config.toml
n_layer = 11
d_model = 384
n_experts = 40
experts_per_token = 1
d_expert = 576
d_shared_expert = 0
activation = "swiglu"
moe_layers = [2, 3, 4, 5, 6, 7, 8, 9, 10]
router_score = "sigmoid"
normalize_top_k = false
routed_scale = 1.0
balance_loss = 0.000317
balance_bias = true
scale_expert_input = true
init_std_router = 0.0103
lr_router = 0.00138
n_head = 18
n_kv_head = 6
head_dim = 32
vocab_size = 8192
norm = "rmsnorm"
norm_place = "pre"
norm_eps = 1e-06
positions = "rope"
rope_base = 10000.0
rope_fraction = 1.0
qk_norm = false
attn_scale = 0.177
tie_embeddings = false
parallel_block = false
init = "uniform"
init_std_qkv = 0.0264
init_std_o = 0.00563
init_std_up = 0.0264
init_std_down = 0.00563
optimizer = "soap_variant"
lr = 0.00256
beta1 = 0.95
beta2 = 0.99
weight_decay = 0.043
lr_head = 0.0053
warmup_steps = 200
schedule = "wsd"
decay_fraction = 0.617
decay_shape = "linear"
final_lr_fraction = 0.0
batch_tokens = [65536, 131072, 196608]
seq_len = 768
doc_mask = true
train_tokens = 1171000000
steps = 9784
dataset = "wikipedia_en"
Below are experts of layer 4 (counted from 0) of a mixture-of-experts language model. Rows are named router (the router's row for the expert), gate (a neuron's input weights, with its number), up (a neuron's input weights, with its number) and show model dimensions 64-127. Each number is 200 + 40 x the weight over its row's rms, rounded and kept within 0 to 999.
After each expert's rows: "mostly gets" lists some tokens that are sent to it at least half of the time. This comes from a sample of Wikipedia text that the model never trained on.

# expert 25
router,195,193,232,211,194,215,323,205,226,217,225,246,206,228,170,222,189,185,201,223,246,155,154,155,199,181,155,186,191,173,134,268,205,265,255,246,140,167,221,209,194,265,137,195,136,221,228,181,250,78,168,160,239,222,195,206,191,158,189,245,195,203,164,153
gate0,252,156,206,207,266,182,179,198,219,148,173,217,207,248,283,180,160,234,246,215,136,248,177,225,233,290,156,166,96,172,191,193,201,154,181,157,151,162,123,185,212,224,217,162,185,176,204,165,155,197,170,224,174,245,202,181,246,187,194,225,273,155,219,242
up0,270,239,212,188,160,162,191,227,247,198,203,179,189,245,222,219,174,193,255,160,209,234,178,224,214,279,168,232,130,174,176,183,193,256,260,168,188,183,185,158,266,187,89,184,136,173,191,196,198,188,148,128,209,268,201,246,222,189,189,179,241,107,217,300
gate1,192,189,181,140,194,256,175,199,202,202,244,202,169,182,210,194,260,216,257,146,152,216,254,186,270,252,160,187,259,224,212,205,246,254,129,124,190,240,218,247,255,187,185,194,153,170,243,142,255,200,215,197,207,184,151,112,219,212,191,166,231,223,218,208
up1,203,177,248,209,130,135,227,194,169,250,184,216,211,191,195,205,167,154,125,253,222,211,141,260,183,176,296,150,134,148,195,189,164,177,248,255,230,136,181,141,175,181,223,210,244,230,132,209,130,220,256,172,222,200,237,271,176,196,222,269,198,192,138,122
gate2,258,233,209,190,160,254,204,177,222,226,122,187,249,227,159,184,185,205,215,234,261,154,229,199,152,234,171,171,177,244,207,164,203,196,227,185,203,201,152,189,172,116,197,247,192,152,182,226,184,180,232,275,240,130,79,186,225,190,238,234,255,206,255,268
up2,257,140,209,179,85,269,190,176,215,185,170,199,259,242,166,271,213,178,199,178,275,117,225,208,166,146,182,188,133,279,214,166,198,237,228,249,172,156,198,181,172,176,237,263,218,160,146,245,197,161,213,253,258,98,101,157,239,159,221,184,199,151,243,187
mostly gets: " 2013", " 2014", " 2009", " 2019", " 2015", " 2018"

# expert 28
router,289,173,189,314,179,237,190,230,277,202,169,200,274,275,218,212,209,136,237,230,166,246,200,223,219,146,243,169,211,198,206,192,210,247,226,216,190,243,194,194,224,211,175,252,209,254,222,208,266,228,194,167,184,192,232,238,197,239,219,179,242,182,276,168
gate0,262,123,214,163,186,173,181,227,197,203,205,264,195,210,189,190,242,173,193,232,246,240,127,180,188,172,166,184,206,210,141,198,188,221,199,227,175,246,273,211,207,186,205,175,115,253,204,214,177,154,99,141,173,188,246,184,192,133,243,134,286,238,208,130
up0,193,194,183,247,176,223,158,161,207,191,192,173,170,180,227,189,221,179,194,114,215,169,170,280,173,223,224,207,182,163,156,192,256,221,229,224,202,166,126,168,167,248,193,199,238,152,216,149,154,198,243,235,221,226,167,145,226,226,184,252,215,184,198,178
gate1,147,250,205,184,181,149,191,203,151,198,179,192,126,228,199,252,123,168,184,242,178,271,188,235,207,194,135,192,168,160,154,174,246,209,225,178,226,242,191,198,238,198,179,146,205,170,167,229,237,206,227,210,154,212,253,245,198,182,159,116,195,138,224,255
up1,218,198,208,170,221,165,215,203,254,125,161,194,248,188,247,206,262,235,283,231,252,144,160,237,149,121,217,176,222,232,204,231,242,184,172,217,173,130,248,198,143,164,199,264,208,280,181,178,121,153,203,167,256,164,166,165,227,195,237,237,182,173,254,200
gate2,197,282,246,202,241,183,157,194,247,164,183,233,210,188,221,299,213,267,221,191,263,206,210,244,196,190,185,162,233,197,222,144,247,184,186,174,190,231,250,322,161,265,185,212,200,145,194,146,186,148,190,241,178,150,170,216,263,183,197,186,280,218,157,162
up2,208,154,136,185,146,228,272,227,138,210,211,232,196,207,159,160,232,213,212,179,182,121,186,155,131,198,246,144,243,209,203,223,199,134,210,166,220,151,178,183,201,128,189,223,295,246,247,223,179,228,180,219,181,209,186,191,162,164,143,254,171,149,194,227
mostly gets: " a", " an", " inst", " vocals", "Japanese", " folk"

# expert 10
router,259,234,253,194,241,250,228,211,229,188,172,206,168,293,147,147,234,141,197,264,166,252,242,240,241,188,251,151,190,223,160,203,231,188,226,226,175,207,162,202,219,230,286,189,167,176,205,181,223,98,123,208,207,236,197,170,195,265,215,182,206,173,291,195
gate0,139,187,174,236,228,209,162,226,162,172,138,211,236,205,201,211,265,186,231,234,175,214,218,237,193,174,268,190,239,173,231,190,162,185,139,200,230,198,194,165,217,207,148,220,138,152,239,218,156,245,191,137,191,267,202,236,226,234,231,189,269,178,204,223
up0,193,200,218,228,140,142,248,212,214,194,240,218,213,195,187,136,219,222,167,202,152,146,101,194,207,230,211,188,166,261,190,197,171,210,239,223,177,152,282,231,196,196,201,191,192,190,172,298,263,207,201,158,219,246,220,162,245,143,197,150,147,225,261,265
gate1,190,177,182,148,255,189,144,240,179,219,199,177,203,274,121,239,251,174,172,183,190,172,150,228,107,205,215,205,101,162,142,166,191,279,213,176,253,243,207,172,205,215,152,185,120,200,222,172,272,197,185,222,183,270,208,162,209,104,227,250,222,145,168,194
up1,245,205,155,173,161,224,190,192,196,260,236,188,166,155,170,184,163,245,159,183,146,194,225,196,241,197,202,187,190,188,160,227,202,247,148,164,206,229,195,206,231,188,176,201,130,105,226,124,206,196,194,236,246,232,153,191,160,158,259,239,174,243,236,211
gate2,211,240,165,172,209,138,177,168,209,293,216,176,257,216,177,210,238,179,291,232,113,177,130,134,213,250,272,264,176,227,146,203,249,106,302,157,147,218,249,204,143,177,107,158,187,227,252,193,154,201,212,153,212,198,187,217,203,238,240,220,232,187,165,168
up2,279,224,180,266,199,228,134,243,190,126,158,200,186,182,177,115,173,212,224,202,145,179,210,189,174,161,115,208,189,277,189,245,204,224,224,184,172,209,197,181,201,112,241,159,211,187,298,254,241,202,176,131,208,182,155,185,145,213,252,228,174,243,242,105
mostly gets: "bach", "a", "o", "i", "us", "burg"

# expert 31
router,208,186,170,226,213,175,251,234,126,303,199,263,160,180,154,164,139,161,242,181,211,203,126,141,203,62,239,159,191,234,157,220,171,225,180,180,164,284,226,182,122,243,260,214,172,158,219,112,252,243,154,228,212,172,189,131,132,205,148,217,235,213,168,258
gate0,192,147,152,189,275,240,235,169,181,250,126,202,187,146,222,146,197,222,262,152,175,187,194,208,203,248,214,221,180,165,135,204,251,206,151,233,197,185,177,200,163,131,183,119,196,166,274,253,183,192,199,165,179,252,176,149,272,207,245,184,229,218,167,206
up0,234,148,163,160,245,192,205,146,183,201,212,181,182,250,235,185,139,229,219,190,180,256,223,274,255,256,189,203,125,230,224,177,191,226,195,168,198,199,199,172,212,211,151,179,178,206,213,130,244,222,116,234,252,168,178,180,218,178,284,237,207,223,152,205
gate1,219,215,184,252,167,184,210,233,157,202,191,312,198,222,241,208,171,238,229,183,218,241,200,136,130,202,205,158,207,182,211,224,210,299,188,169,214,197,130,172,245,249,239,171,149,99,236,261,175,201,243,222,213,219,176,183,158,201,191,197,219,170,113,221
up1,196,253,112,211,151,209,143,224,249,188,146,219,223,203,221,113,148,188,202,144,160,225,202,190,162,179,174,201,184,124,177,262,287,181,163,128,229,226,198,235,213,212,215,224,197,176,276,207,226,196,235,220,165,224,189,178,185,163,241,144,241,249,208,178
gate2,170,197,160,187,261,194,150,208,141,228,240,198,195,165,239,258,237,177,267,225,184,199,257,172,148,182,149,193,172,112,190,195,141,243,174,227,175,145,174,211,242,170,161,154,191,147,263,233,170,176,217,237,168,178,278,176,171,233,268,195,180,166,203,214
up2,259,208,135,175,211,184,199,164,220,160,228,157,249,141,273,263,212,171,200,246,175,292,223,179,255,245,247,167,172,186,191,196,208,278,250,171,180,132,209,162,284,271,189,179,276,178,270,182,189,203,147,243,201,203,224,203,143,271,174,245,149,105,199,215
mostly gets: " Ra", "frac", " char", "Char", " Hold", " MI"

# expert 1
router,225,238,216,203,217,227,230,251,228,277,218,203,162,208,249,190,233,142,207,210,210,221,139,151,164,148,233,161,155,233,189,180,239,211,252,210,141,238,194,199,234,258,154,213,220,186,197,197,283,183,221,146,234,212,250,190,123,239,181,199,201,194,232,252
gate0,175,160,234,238,143,194,201,245,164,163,189,238,223,261,214,219,179,191,234,200,251,219,207,225,228,117,231,161,173,167,213,222,211,219,207,231,215,189,234,183,249,88,220,160,191,252,208,239,130,270,334,283,159,196,206,164,234,192,239,223,199,210,168,258
up0,219,166,142,187,268,156,185,218,182,192,248,179,181,133,169,163,177,248,119,248,193,167,265,158,207,283,235,173,232,189,178,135,219,142,149,248,276,171,176,187,152,303,195,166,158,164,228,224,205,113,204,148,219,254,183,187,226,202,160,162,166,160,259,170
gate1,164,242,211,182,232,180,116,238,203,217,201,196,175,171,206,223,180,176,219,227,183,230,187,204,224,145,150,221,180,185,186,225,152,200,138,229,158,258,205,216,152,240,257,249,73,180,174,200,165,257,174,172,229,211,206,175,166,264,225,227,221,235,239,208
up1,200,196,161,236,184,196,262,172,237,194,186,199,167,250,190,227,177,218,170,186,227,163,186,205,207,261,222,224,217,173,201,195,201,216,236,181,218,196,191,221,247,128,147,141,328,157,203,213,197,190,211,215,193,189,193,178,190,179,185,222,144,134,187,201
gate2,204,245,213,271,203,248,230,190,176,170,71,151,238,191,120,224,278,99,274,240,286,211,204,240,236,184,203,184,210,63,227,206,242,143,216,244,173,139,207,240,225,216,259,218,221,195,259,223,152,206,162,265,180,230,224,194,206,185,227,206,197,247,150,262
up2,265,235,244,160,229,164,278,185,246,190,197,168,166,291,245,170,165,239,190,250,160,182,166,149,226,171,217,183,217,161,214,67,196,170,273,168,217,249,202,148,152,194,236,191,173,152,159,196,249,213,183,191,228,214,227,113,253,206,216,192,240,184,234,137
mostly gets: " temperature", " built", " windows", " hot", " soil", " roof"

# expert 29
router,224,214,139,242,178,209,197,151,122,207,183,217,257,223,191,204,168,182,195,266,136,170,119,190,219,166,284,146,230,182,201,256,191,248,189,248,161,211,202,198,213,284,238,206,217,159,202,183,253,163,189,222,279,211,225,195,268,228,243,151,255,288,222,239
gate0,186,257,120,229,189,293,174,173,208,245,180,272,196,238,232,174,200,215,210,258,187,199,204,257,151,145,292,242,259,230,216,212,270,192,206,140,189,174,259,230,113,223,199,221,221,126,162,232,162,164,169,204,166,232,153,134,191,157,315,238,143,240,202,188
up0,198,189,209,226,213,169,134,192,207,135,181,179,191,259,197,219,262,261,143,164,202,264,200,222,180,192,196,169,198,243,168,161,173,181,128,207,196,204,205,182,232,205,267,139,175,219,206,145,160,215,160,220,176,225,219,146,186,259,84,131,198,195,225,196
gate1,202,211,228,185,166,235,189,195,196,255,218,229,269,171,166,177,184,139,213,253,228,151,259,188,231,170,183,162,197,235,131,222,200,227,139,170,181,154,251,218,175,257,234,246,167,202,203,193,169,204,285,205,182,169,244,234,136,165,136,194,218,242,165,190
up1,224,140,176,205,210,221,221,179,153,206,160,191,166,198,196,186,206,199,157,201,172,193,147,212,183,176,231,220,216,232,207,167,164,120,233,211,196,244,179,234,133,125,181,127,169,150,206,197,182,207,183,208,215,175,132,204,157,214,216,190,263,147,248,192
gate2,293,220,192,231,197,165,169,232,148,229,165,133,207,208,208,149,199,146,236,260,157,268,206,279,203,230,215,138,272,133,192,166,142,222,198,187,243,233,207,255,160,313,169,227,188,204,222,195,161,209,139,171,198,239,198,229,245,216,154,185,262,193,201,181
up2,255,234,225,289,178,189,201,201,249,239,224,246,196,212,153,139,189,216,91,292,266,168,202,188,209,209,146,173,155,232,195,215,224,209,124,228,235,108,164,211,123,175,200,285,195,202,239,149,201,184,249,167,264,184,149,237,150,171,121,163,187,140,239,222
mostly gets: " f", " kn", " sl", " j", " surviv", " str"

# expert 0
router,224,132,210,235,201,203,221,343,113,204,216,229,182,174,218,148,185,100,223,246,171,157,197,214,208,151,194,233,180,214,144,223,210,242,187,193,213,219,307,150,157,229,222,217,180,230,225,242,265,159,241,215,248,247,207,176,206,155,176,161,136,162,222,193
gate0,157,151,172,173,188,208,280,157,86,270,151,218,195,212,278,180,184,266,181,221,199,154,151,295,221,222,145,151,252,231,180,227,195,267,171,227,164,172,200,164,201,235,233,99,244,169,268,217,192,173,185,196,163,247,173,173,234,275,243,191,182,132,200,174
up0,238,216,249,190,221,185,120,253,248,115,247,239,150,256,107,255,163,136,252,174,238,252,253,131,210,170,262,260,166,164,232,164,279,206,214,193,214,235,198,247,195,174,165,294,177,238,150,231,211,208,253,202,245,191,224,166,196,173,213,204,237,308,174,228
gate1,212,117,202,141,169,244,243,219,74,177,167,191,120,230,212,155,186,188,141,178,183,224,168,184,160,158,244,223,191,183,212,197,196,166,200,189,192,219,207,157,226,191,245,207,162,200,213,166,253,180,178,130,269,233,215,200,184,141,146,234,187,191,166,125
up1,251,193,187,157,202,221,262,222,162,100,175,195,154,157,196,151,154,177,100,183,157,266,134,152,134,68,217,149,205,209,223,246,215,197,241,212,180,226,188,179,195,277,189,235,252,239,186,172,217,156,151,282,210,215,182,204,215,192,149,170,163,216,172,228
gate2,166,224,181,159,186,202,149,294,202,132,112,268,204,225,190,159,147,195,266,144,182,224,140,189,207,214,167,178,201,214,193,209,155,216,257,186,231,180,234,235,227,156,187,195,284,217,175,145,164,202,230,170,238,207,141,232,144,192,159,227,212,149,168,209
up2,208,144,153,220,174,210,163,315,175,133,135,229,230,225,216,177,169,219,331,183,195,226,128,189,215,219,199,190,204,205,154,182,142,208,273,214,213,201,260,222,187,186,146,127,269,238,179,221,158,199,249,199,225,252,128,234,174,255,153,139,167,173,179,175
mostly gets: "|", " inter", " COVID", " chronology", " self", " semi"

# expert 9
router,122,153,273,239,234,186,229,163,221,219,128,191,245,253,151,98,181,185,193,216,148,123,152,175,205,152,187,169,174,192,96,239,241,225,240,224,181,235,271,212,200,254,215,227,159,194,218,187,208,184,203,195,220,163,211,184,198,250,150,160,256,180,209,171
gate0,181,161,163,279,149,291,192,250,214,127,245,241,216,170,180,168,222,246,272,134,168,173,252,151,155,193,300,209,199,203,213,236,189,229,205,188,216,173,203,129,125,134,171,131,222,210,163,214,138,173,178,191,206,192,227,118,261,216,149,220,221,186,157,224
up0,229,252,221,222,128,155,207,145,196,160,261,174,138,204,143,224,192,161,268,133,202,176,203,177,188,210,173,215,235,229,207,240,210,226,198,211,171,206,237,206,277,228,119,266,176,162,228,217,159,180,212,210,107,146,104,183,157,242,189,182,153,236,199,230
gate1,216,191,191,157,223,225,212,190,226,205,243,252,249,187,165,176,152,204,150,198,212,190,183,236,185,185,151,203,298,232,167,269,240,203,197,258,179,187,184,186,198,287,181,153,289,192,257,189,157,225,174,259,254,139,260,221,240,182,165,291,130,200,125,134
up1,212,187,101,229,209,215,190,230,89,174,144,159,217,192,221,224,232,203,199,199,192,193,217,182,204,172,233,200,145,190,235,225,220,188,154,214,190,164,262,187,229,147,133,172,236,113,178,241,191,168,235,265,173,261,186,140,302,187,193,279,165,239,216,174
gate2,200,112,210,261,228,147,266,241,153,153,149,194,185,234,186,245,200,174,205,222,175,153,118,169,148,233,189,254,117,252,169,176,162,235,218,190,191,224,219,227,226,247,131,200,261,225,152,157,240,156,293,233,156,151,198,195,244,247,221,213,243,208,260,219
up2,242,181,238,145,193,161,191,172,217,185,274,229,186,177,156,194,164,229,194,237,176,191,246,151,269,159,186,229,196,192,191,231,198,191,136,227,225,216,199,268,235,191,247,195,208,220,239,216,115,110,160,176,202,195,223,163,200,173,237,217,130,162,144,262
mostly gets: " at", " with", " under", " against", " for", " during"

# expert 2
router,224,189,256,270,189,186,237,207,243,214,232,281,156,256,155,236,139,195,232,215,159,217,237,210,208,175,173,221,177,288,153,215,235,255,251,199,167,232,230,226,176,224,239,318,141,86,203,218,187,148,110,194,196,105,252,142,168,210,137,161,179,200,178,229
gate0,189,213,135,175,197,140,186,238,151,166,257,160,225,121,202,165,229,217,262,225,185,192,337,199,104,228,229,212,187,207,243,221,232,120,285,225,175,172,191,258,239,196,174,180,136,205,145,220,271,130,228,164,194,229,237,168,227,212,207,137,205,177,169,131
up0,249,319,257,197,160,180,178,224,242,136,170,270,163,184,225,206,202,182,270,242,205,229,170,195,209,267,199,214,233,163,206,259,204,229,178,195,167,180,236,188,166,121,178,207,157,229,200,218,255,191,160,165,206,231,188,222,127,210,118,194,235,194,214,162
gate1,265,204,218,217,130,219,172,148,195,176,131,118,145,190,97,196,218,143,191,244,227,115,207,222,141,111,149,237,196,154,201,220,181,218,220,189,205,204,245,236,212,171,140,211,218,227,243,166,221,255,193,148,184,157,216,194,266,222,182,193,204,119,276,191
up1,254,205,152,168,186,204,162,257,228,197,200,202,257,138,211,116,262,229,197,170,229,298,221,165,215,234,201,154,257,229,230,186,187,242,200,195,231,204,202,215,165,266,261,175,160,146,192,248,176,168,242,175,243,262,130,186,221,153,226,184,199,269,158,149
gate2,246,190,203,188,157,156,142,259,196,193,188,199,207,128,213,200,210,255,209,173,251,208,184,284,169,208,287,195,262,217,232,193,161,179,217,193,170,188,207,186,145,252,227,254,245,193,147,163,257,204,197,261,159,202,208,169,239,208,189,170,190,226,213,190
up2,253,150,188,184,130,136,232,282,141,109,215,136,151,201,99,152,194,208,277,194,226,143,179,311,193,228,271,223,260,195,253,181,207,139,213,174,192,182,170,146,186,281,232,160,171,173,223,169,236,202,251,270,128,204,158,200,283,190,225,100,168,209,172,206
mostly gets: "st", "se", "ste", "nce", " Third", "ence"

# expert 16
router,197,203,191,259,175,268,201,253,183,186,247,225,183,217,160,151,162,186,194,234,143,232,229,229,214,85,195,211,235,215,228,218,237,199,198,302,166,295,198,196,216,216,186,242,182,192,150,201,208,169,228,171,256,157,226,138,211,276,220,223,195,238,253,242
gate0,206,190,256,173,147,197,236,247,212,260,218,158,236,215,191,124,256,127,170,218,227,192,141,200,215,217,186,225,189,202,219,122,231,137,246,184,201,204,247,123,190,183,213,204,309,224,220,187,179,103,209,223,233,205,230,138,204,187,187,270,194,231,134,227
up0,204,178,165,201,232,224,236,153,129,266,221,180,236,166,187,258,212,229,238,224,264,224,99,231,154,189,188,242,225,220,268,194,255,184,243,200,207,232,217,154,191,255,237,213,265,220,225,183,190,176,228,209,257,218,247,182,181,266,142,214,211,206,175,181
gate1,216,213,159,244,187,202,148,221,204,158,204,166,175,165,181,219,188,186,208,198,220,220,238,173,177,196,164,199,158,179,154,216,208,212,294,191,176,294,189,193,158,182,185,226,170,212,189,155,249,165,309,187,197,170,259,164,205,130,208,206,213,134,231,189
up1,198,178,227,160,198,183,262,144,226,255,154,209,222,190,144,165,202,181,223,229,165,146,181,211,237,195,269,166,226,235,219,123,146,195,188,292,174,147,246,159,236,257,196,155,220,206,183,222,186,176,119,225,228,268,214,159,220,274,257,193,174,211,191,247
gate2,275,209,244,216,229,246,185,128,191,195,158,220,276,271,183,188,170,236,200,141,179,242,112,204,212,191,225,173,161,182,249,195,176,212,285,230,163,205,240,227,210,182,177,219,292,219,209,244,153,191,158,236,226,195,247,178,206,183,229,202,145,244,192,296
up2,262,225,339,191,199,199,232,205,144,190,182,166,164,263,116,239,166,203,161,232,137,209,179,197,252,228,206,234,178,218,188,240,196,175,253,213,209,231,196,261,208,228,203,175,194,182,133,122,189,144,182,238,152,168,262,243,245,200,114,237,170,209,187,201
mostly gets: " due", " similar", " close", " According", " said", " prior"

# expert 33
router,265,178,163,232,159,255,266,168,236,226,235,208,250,300,215,219,214,171,178,221,205,212,198,245,181,184,270,172,189,203,178,202,195,210,185,234,186,209,319,152,171,207,141,172,186,213,249,182,177,214,103,221,160,210,226,210,269,224,221,238,258,227,237,208
gate0,250,236,222,166,94,262,229,215,165,168,231,143,230,229,181,139,84,131,204,170,239,156,150,191,260,272,229,197,117,268,208,198,213,133,205,222,158,137,189,170,268,144,187,223,131,180,253,161,110,195,209,211,180,173,236,240,284,160,170,184,229,129,160,211
up0,209,273,223,158,234,143,143,136,189,203,249,233,189,220,242,174,235,204,189,195,177,217,254,196,220,171,238,127,242,196,203,170,199,256,190,149,168,191,242,287,137,237,257,214,189,283,108,255,200,159,238,207,189,235,219,172,238,221,225,207,193,184,182,208
gate1,200,134,149,171,236,207,252,218,186,255,190,208,192,151,269,120,191,177,116,169,221,180,223,163,313,199,171,271,265,189,298,212,185,177,231,194,151,159,175,168,221,234,176,161,178,132,148,190,193,228,209,197,192,135,192,211,167,171,265,217,231,231,241,235
up1,220,155,174,203,210,134,272,193,195,163,149,145,214,188,205,191,183,172,91,179,186,221,199,148,320,225,181,211,247,224,226,105,141,164,137,229,241,258,206,200,218,189,235,219,236,165,282,194,217,214,174,235,235,168,165,187,145,179,169,274,240,199,266,171
gate2,245,242,190,236,160,190,237,235,158,220,139,162,187,243,220,252,195,233,184,175,309,151,231,216,192,214,145,241,199,248,254,249,209,249,141,312,190,224,217,245,189,160,158,190,134,177,159,189,191,178,138,220,175,210,131,192,234,229,175,125,197,208,161,204
up2,127,121,214,174,179,204,189,205,178,229,189,226,126,166,223,242,250,223,169,217,210,193,195,191,214,127,196,182,158,191,243,168,203,200,181,114,194,161,207,202,161,235,205,147,220,175,202,250,209,219,102,248,169,194,141,222,190,229,239,134,199,143,204,147
mostly gets: " Quebec", "c", "sburg", " Angeles", "arian", " Bruce"

# expert 5
router,152,160,237,220,187,200,236,179,223,179,188,213,236,227,268,137,240,201,286,214,223,155,145,225,208,185,229,219,177,242,202,202,198,269,177,175,158,214,246,216,258,248,170,209,161,204,219,207,185,176,224,105,190,128,268,180,192,234,167,199,153,186,182,220
gate0,248,179,216,207,147,159,180,199,203,231,262,183,179,176,209,216,258,226,150,197,227,206,272,194,204,252,232,172,195,172,145,259,223,173,245,226,198,209,306,250,189,176,165,218,196,234,186,140,220,205,278,226,204,210,264,210,139,206,209,195,185,138,166,181
up0,230,214,174,259,163,148,154,202,219,255,163,180,146,204,234,275,214,192,194,240,304,210,185,176,123,265,220,290,141,171,130,220,198,223,142,141,178,173,147,146,268,238,166,133,116,161,198,169,269,121,192,182,224,181,245,210,165,244,217,255,192,294,202,278
gate1,219,209,169,200,133,193,169,175,203,186,191,191,260,203,221,143,256,159,177,282,277,173,217,178,220,195,215,134,233,136,159,220,208,215,208,204,212,216,176,198,201,102,176,232,198,269,237,165,202,222,233,205,177,186,192,198,206,151,183,229,232,85,203,263
up1,216,146,184,194,196,241,225,234,157,254,222,153,105,210,228,206,197,223,257,105,138,204,210,203,191,210,193,212,209,208,185,160,151,88,192,174,186,244,175,215,183,173,243,134,201,198,129,204,152,211,153,264,135,240,290,181,160,229,203,176,172,228,223,202
gate2,194,104,221,160,235,208,233,239,199,142,205,218,217,223,186,171,163,190,125,184,135,154,226,230,263,123,253,116,187,193,202,243,290,270,175,224,217,201,228,217,144,179,154,194,238,166,199,184,203,243,192,177,206,158,200,227,200,251,146,184,169,191,198,228
up2,181,241,137,271,169,172,163,140,109,269,217,207,223,261,232,232,209,221,211,210,210,241,172,163,245,274,168,257,250,202,216,116,134,171,235,140,208,188,216,200,227,184,225,173,211,132,160,159,173,228,242,220,238,159,157,167,249,220,224,165,220,269,274,145
mostly gets: "\n", "\n   ", "\n     ", "\n ", "  "

# expert 7
router,217,197,160,288,252,249,207,277,255,183,235,233,189,221,150,182,183,145,90,176,236,197,238,179,258,157,242,173,139,231,163,242,275,196,198,174,178,227,242,205,202,248,201,306,151,143,212,249,223,182,249,95,189,152,235,177,196,195,144,175,201,215,245,257
gate0,198,154,219,162,261,126,273,194,238,154,182,222,244,151,252,109,237,249,210,218,170,221,213,200,156,228,159,217,135,214,181,202,221,143,179,184,177,171,180,223,283,242,193,146,165,223,211,193,241,233,229,185,228,207,204,118,248,225,234,178,137,214,194,227
up0,137,166,170,236,243,155,176,238,226,169,167,198,213,137,186,194,196,245,290,233,169,176,255,196,218,235,136,213,240,198,169,156,231,97,172,178,162,206,273,157,201,261,204,188,136,175,157,185,211,236,163,165,206,137,183,196,255,166,251,164,203,225,209,215
gate1,261,203,188,228,201,192,152,303,283,227,196,228,182,186,259,236,260,222,215,146,142,215,193,198,232,203,184,222,217,224,127,242,223,233,174,173,197,211,195,208,220,122,183,219,254,163,211,251,203,143,188,241,219,222,232,227,163,215,214,269,217,203,245,190
up1,248,207,243,227,227,182,232,267,200,272,229,153,147,199,259,244,234,211,171,126,164,152,207,168,237,236,245,187,234,242,117,224,219,209,160,208,181,217,157,223,190,151,158,232,216,182,229,231,224,105,175,166,248,261,273,265,185,199,201,267,223,185,227,198
gate2,297,189,172,171,234,102,291,223,206,214,243,191,318,133,155,134,179,201,104,212,91,223,227,205,259,186,188,196,205,258,144,191,157,209,179,170,233,119,228,199,238,181,123,204,208,227,190,141,179,174,242,206,173,176,256,212,269,182,265,241,129,195,197,94
up2,184,157,221,255,183,163,116,224,191,132,136,315,152,256,221,209,157,250,266,288,188,168,174,233,180,252,180,251,188,164,223,230,184,148,200,256,176,208,210,184,165,224,220,167,148,199,162,180,189,133,191,220,251,183,164,239,219,269,199,212,209,176,180,295
mostly gets: " became", " called", " named", " As", " des", "As"

# expert 21
router,188,224,238,227,247,230,197,202,198,284,175,213,243,203,225,184,198,109,242,264,179,177,222,175,230,224,173,193,204,159,160,204,240,268,217,166,184,208,219,168,253,244,250,257,155,185,176,170,227,195,222,142,199,102,289,183,191,177,272,175,274,262,210,230
gate0,241,142,203,217,174,164,99,132,153,206,259,229,211,173,207,245,216,218,141,252,186,221,193,200,269,209,155,176,149,190,153,173,191,216,139,244,173,162,244,250,226,247,192,216,195,163,222,228,125,147,153,223,213,119,226,142,181,177,222,181,111,248,196,164
up0,242,171,230,172,135,137,136,216,207,233,217,165,256,201,209,260,193,223,169,275,174,271,166,187,199,193,172,155,244,162,200,265,222,217,161,175,208,200,194,236,228,175,150,203,261,227,190,235,190,142,228,212,248,185,182,215,177,219,152,229,234,206,167,258
gate1,140,175,227,206,201,158,205,106,189,241,231,248,253,277,200,179,202,194,233,171,190,215,224,203,234,161,232,178,216,185,238,154,190,196,311,211,200,197,222,172,214,256,265,165,190,209,185,119,224,189,201,121,180,220,99,185,200,297,148,180,204,229,211,144
up1,181,235,202,122,217,152,156,167,142,216,221,152,284,222,215,202,186,162,168,159,282,213,90,167,237,189,126,207,238,190,228,263,209,139,164,219,239,241,207,150,176,144,154,192,188,216,243,201,171,167,212,255,149,105,220,236,284,194,213,216,231,250,148,200
gate2,139,171,178,243,206,227,196,223,171,221,204,98,168,166,212,186,145,191,206,228,186,115,189,162,229,248,279,260,182,214,242,189,265,248,226,164,217,251,227,160,220,157,135,221,216,167,182,279,152,156,214,163,161,190,182,210,189,147,176,161,177,214,273,172
up2,198,234,233,175,173,200,215,90,156,230,114,257,222,190,141,161,237,216,127,158,203,265,175,273,232,209,249,207,190,221,244,181,195,246,233,217,245,186,174,209,263,154,275,228,250,190,159,199,247,201,241,197,352,206,228,196,192,159,143,183,208,203,209,247
mostly gets: " lot", " say", " variety", "thing", " sense", " longer"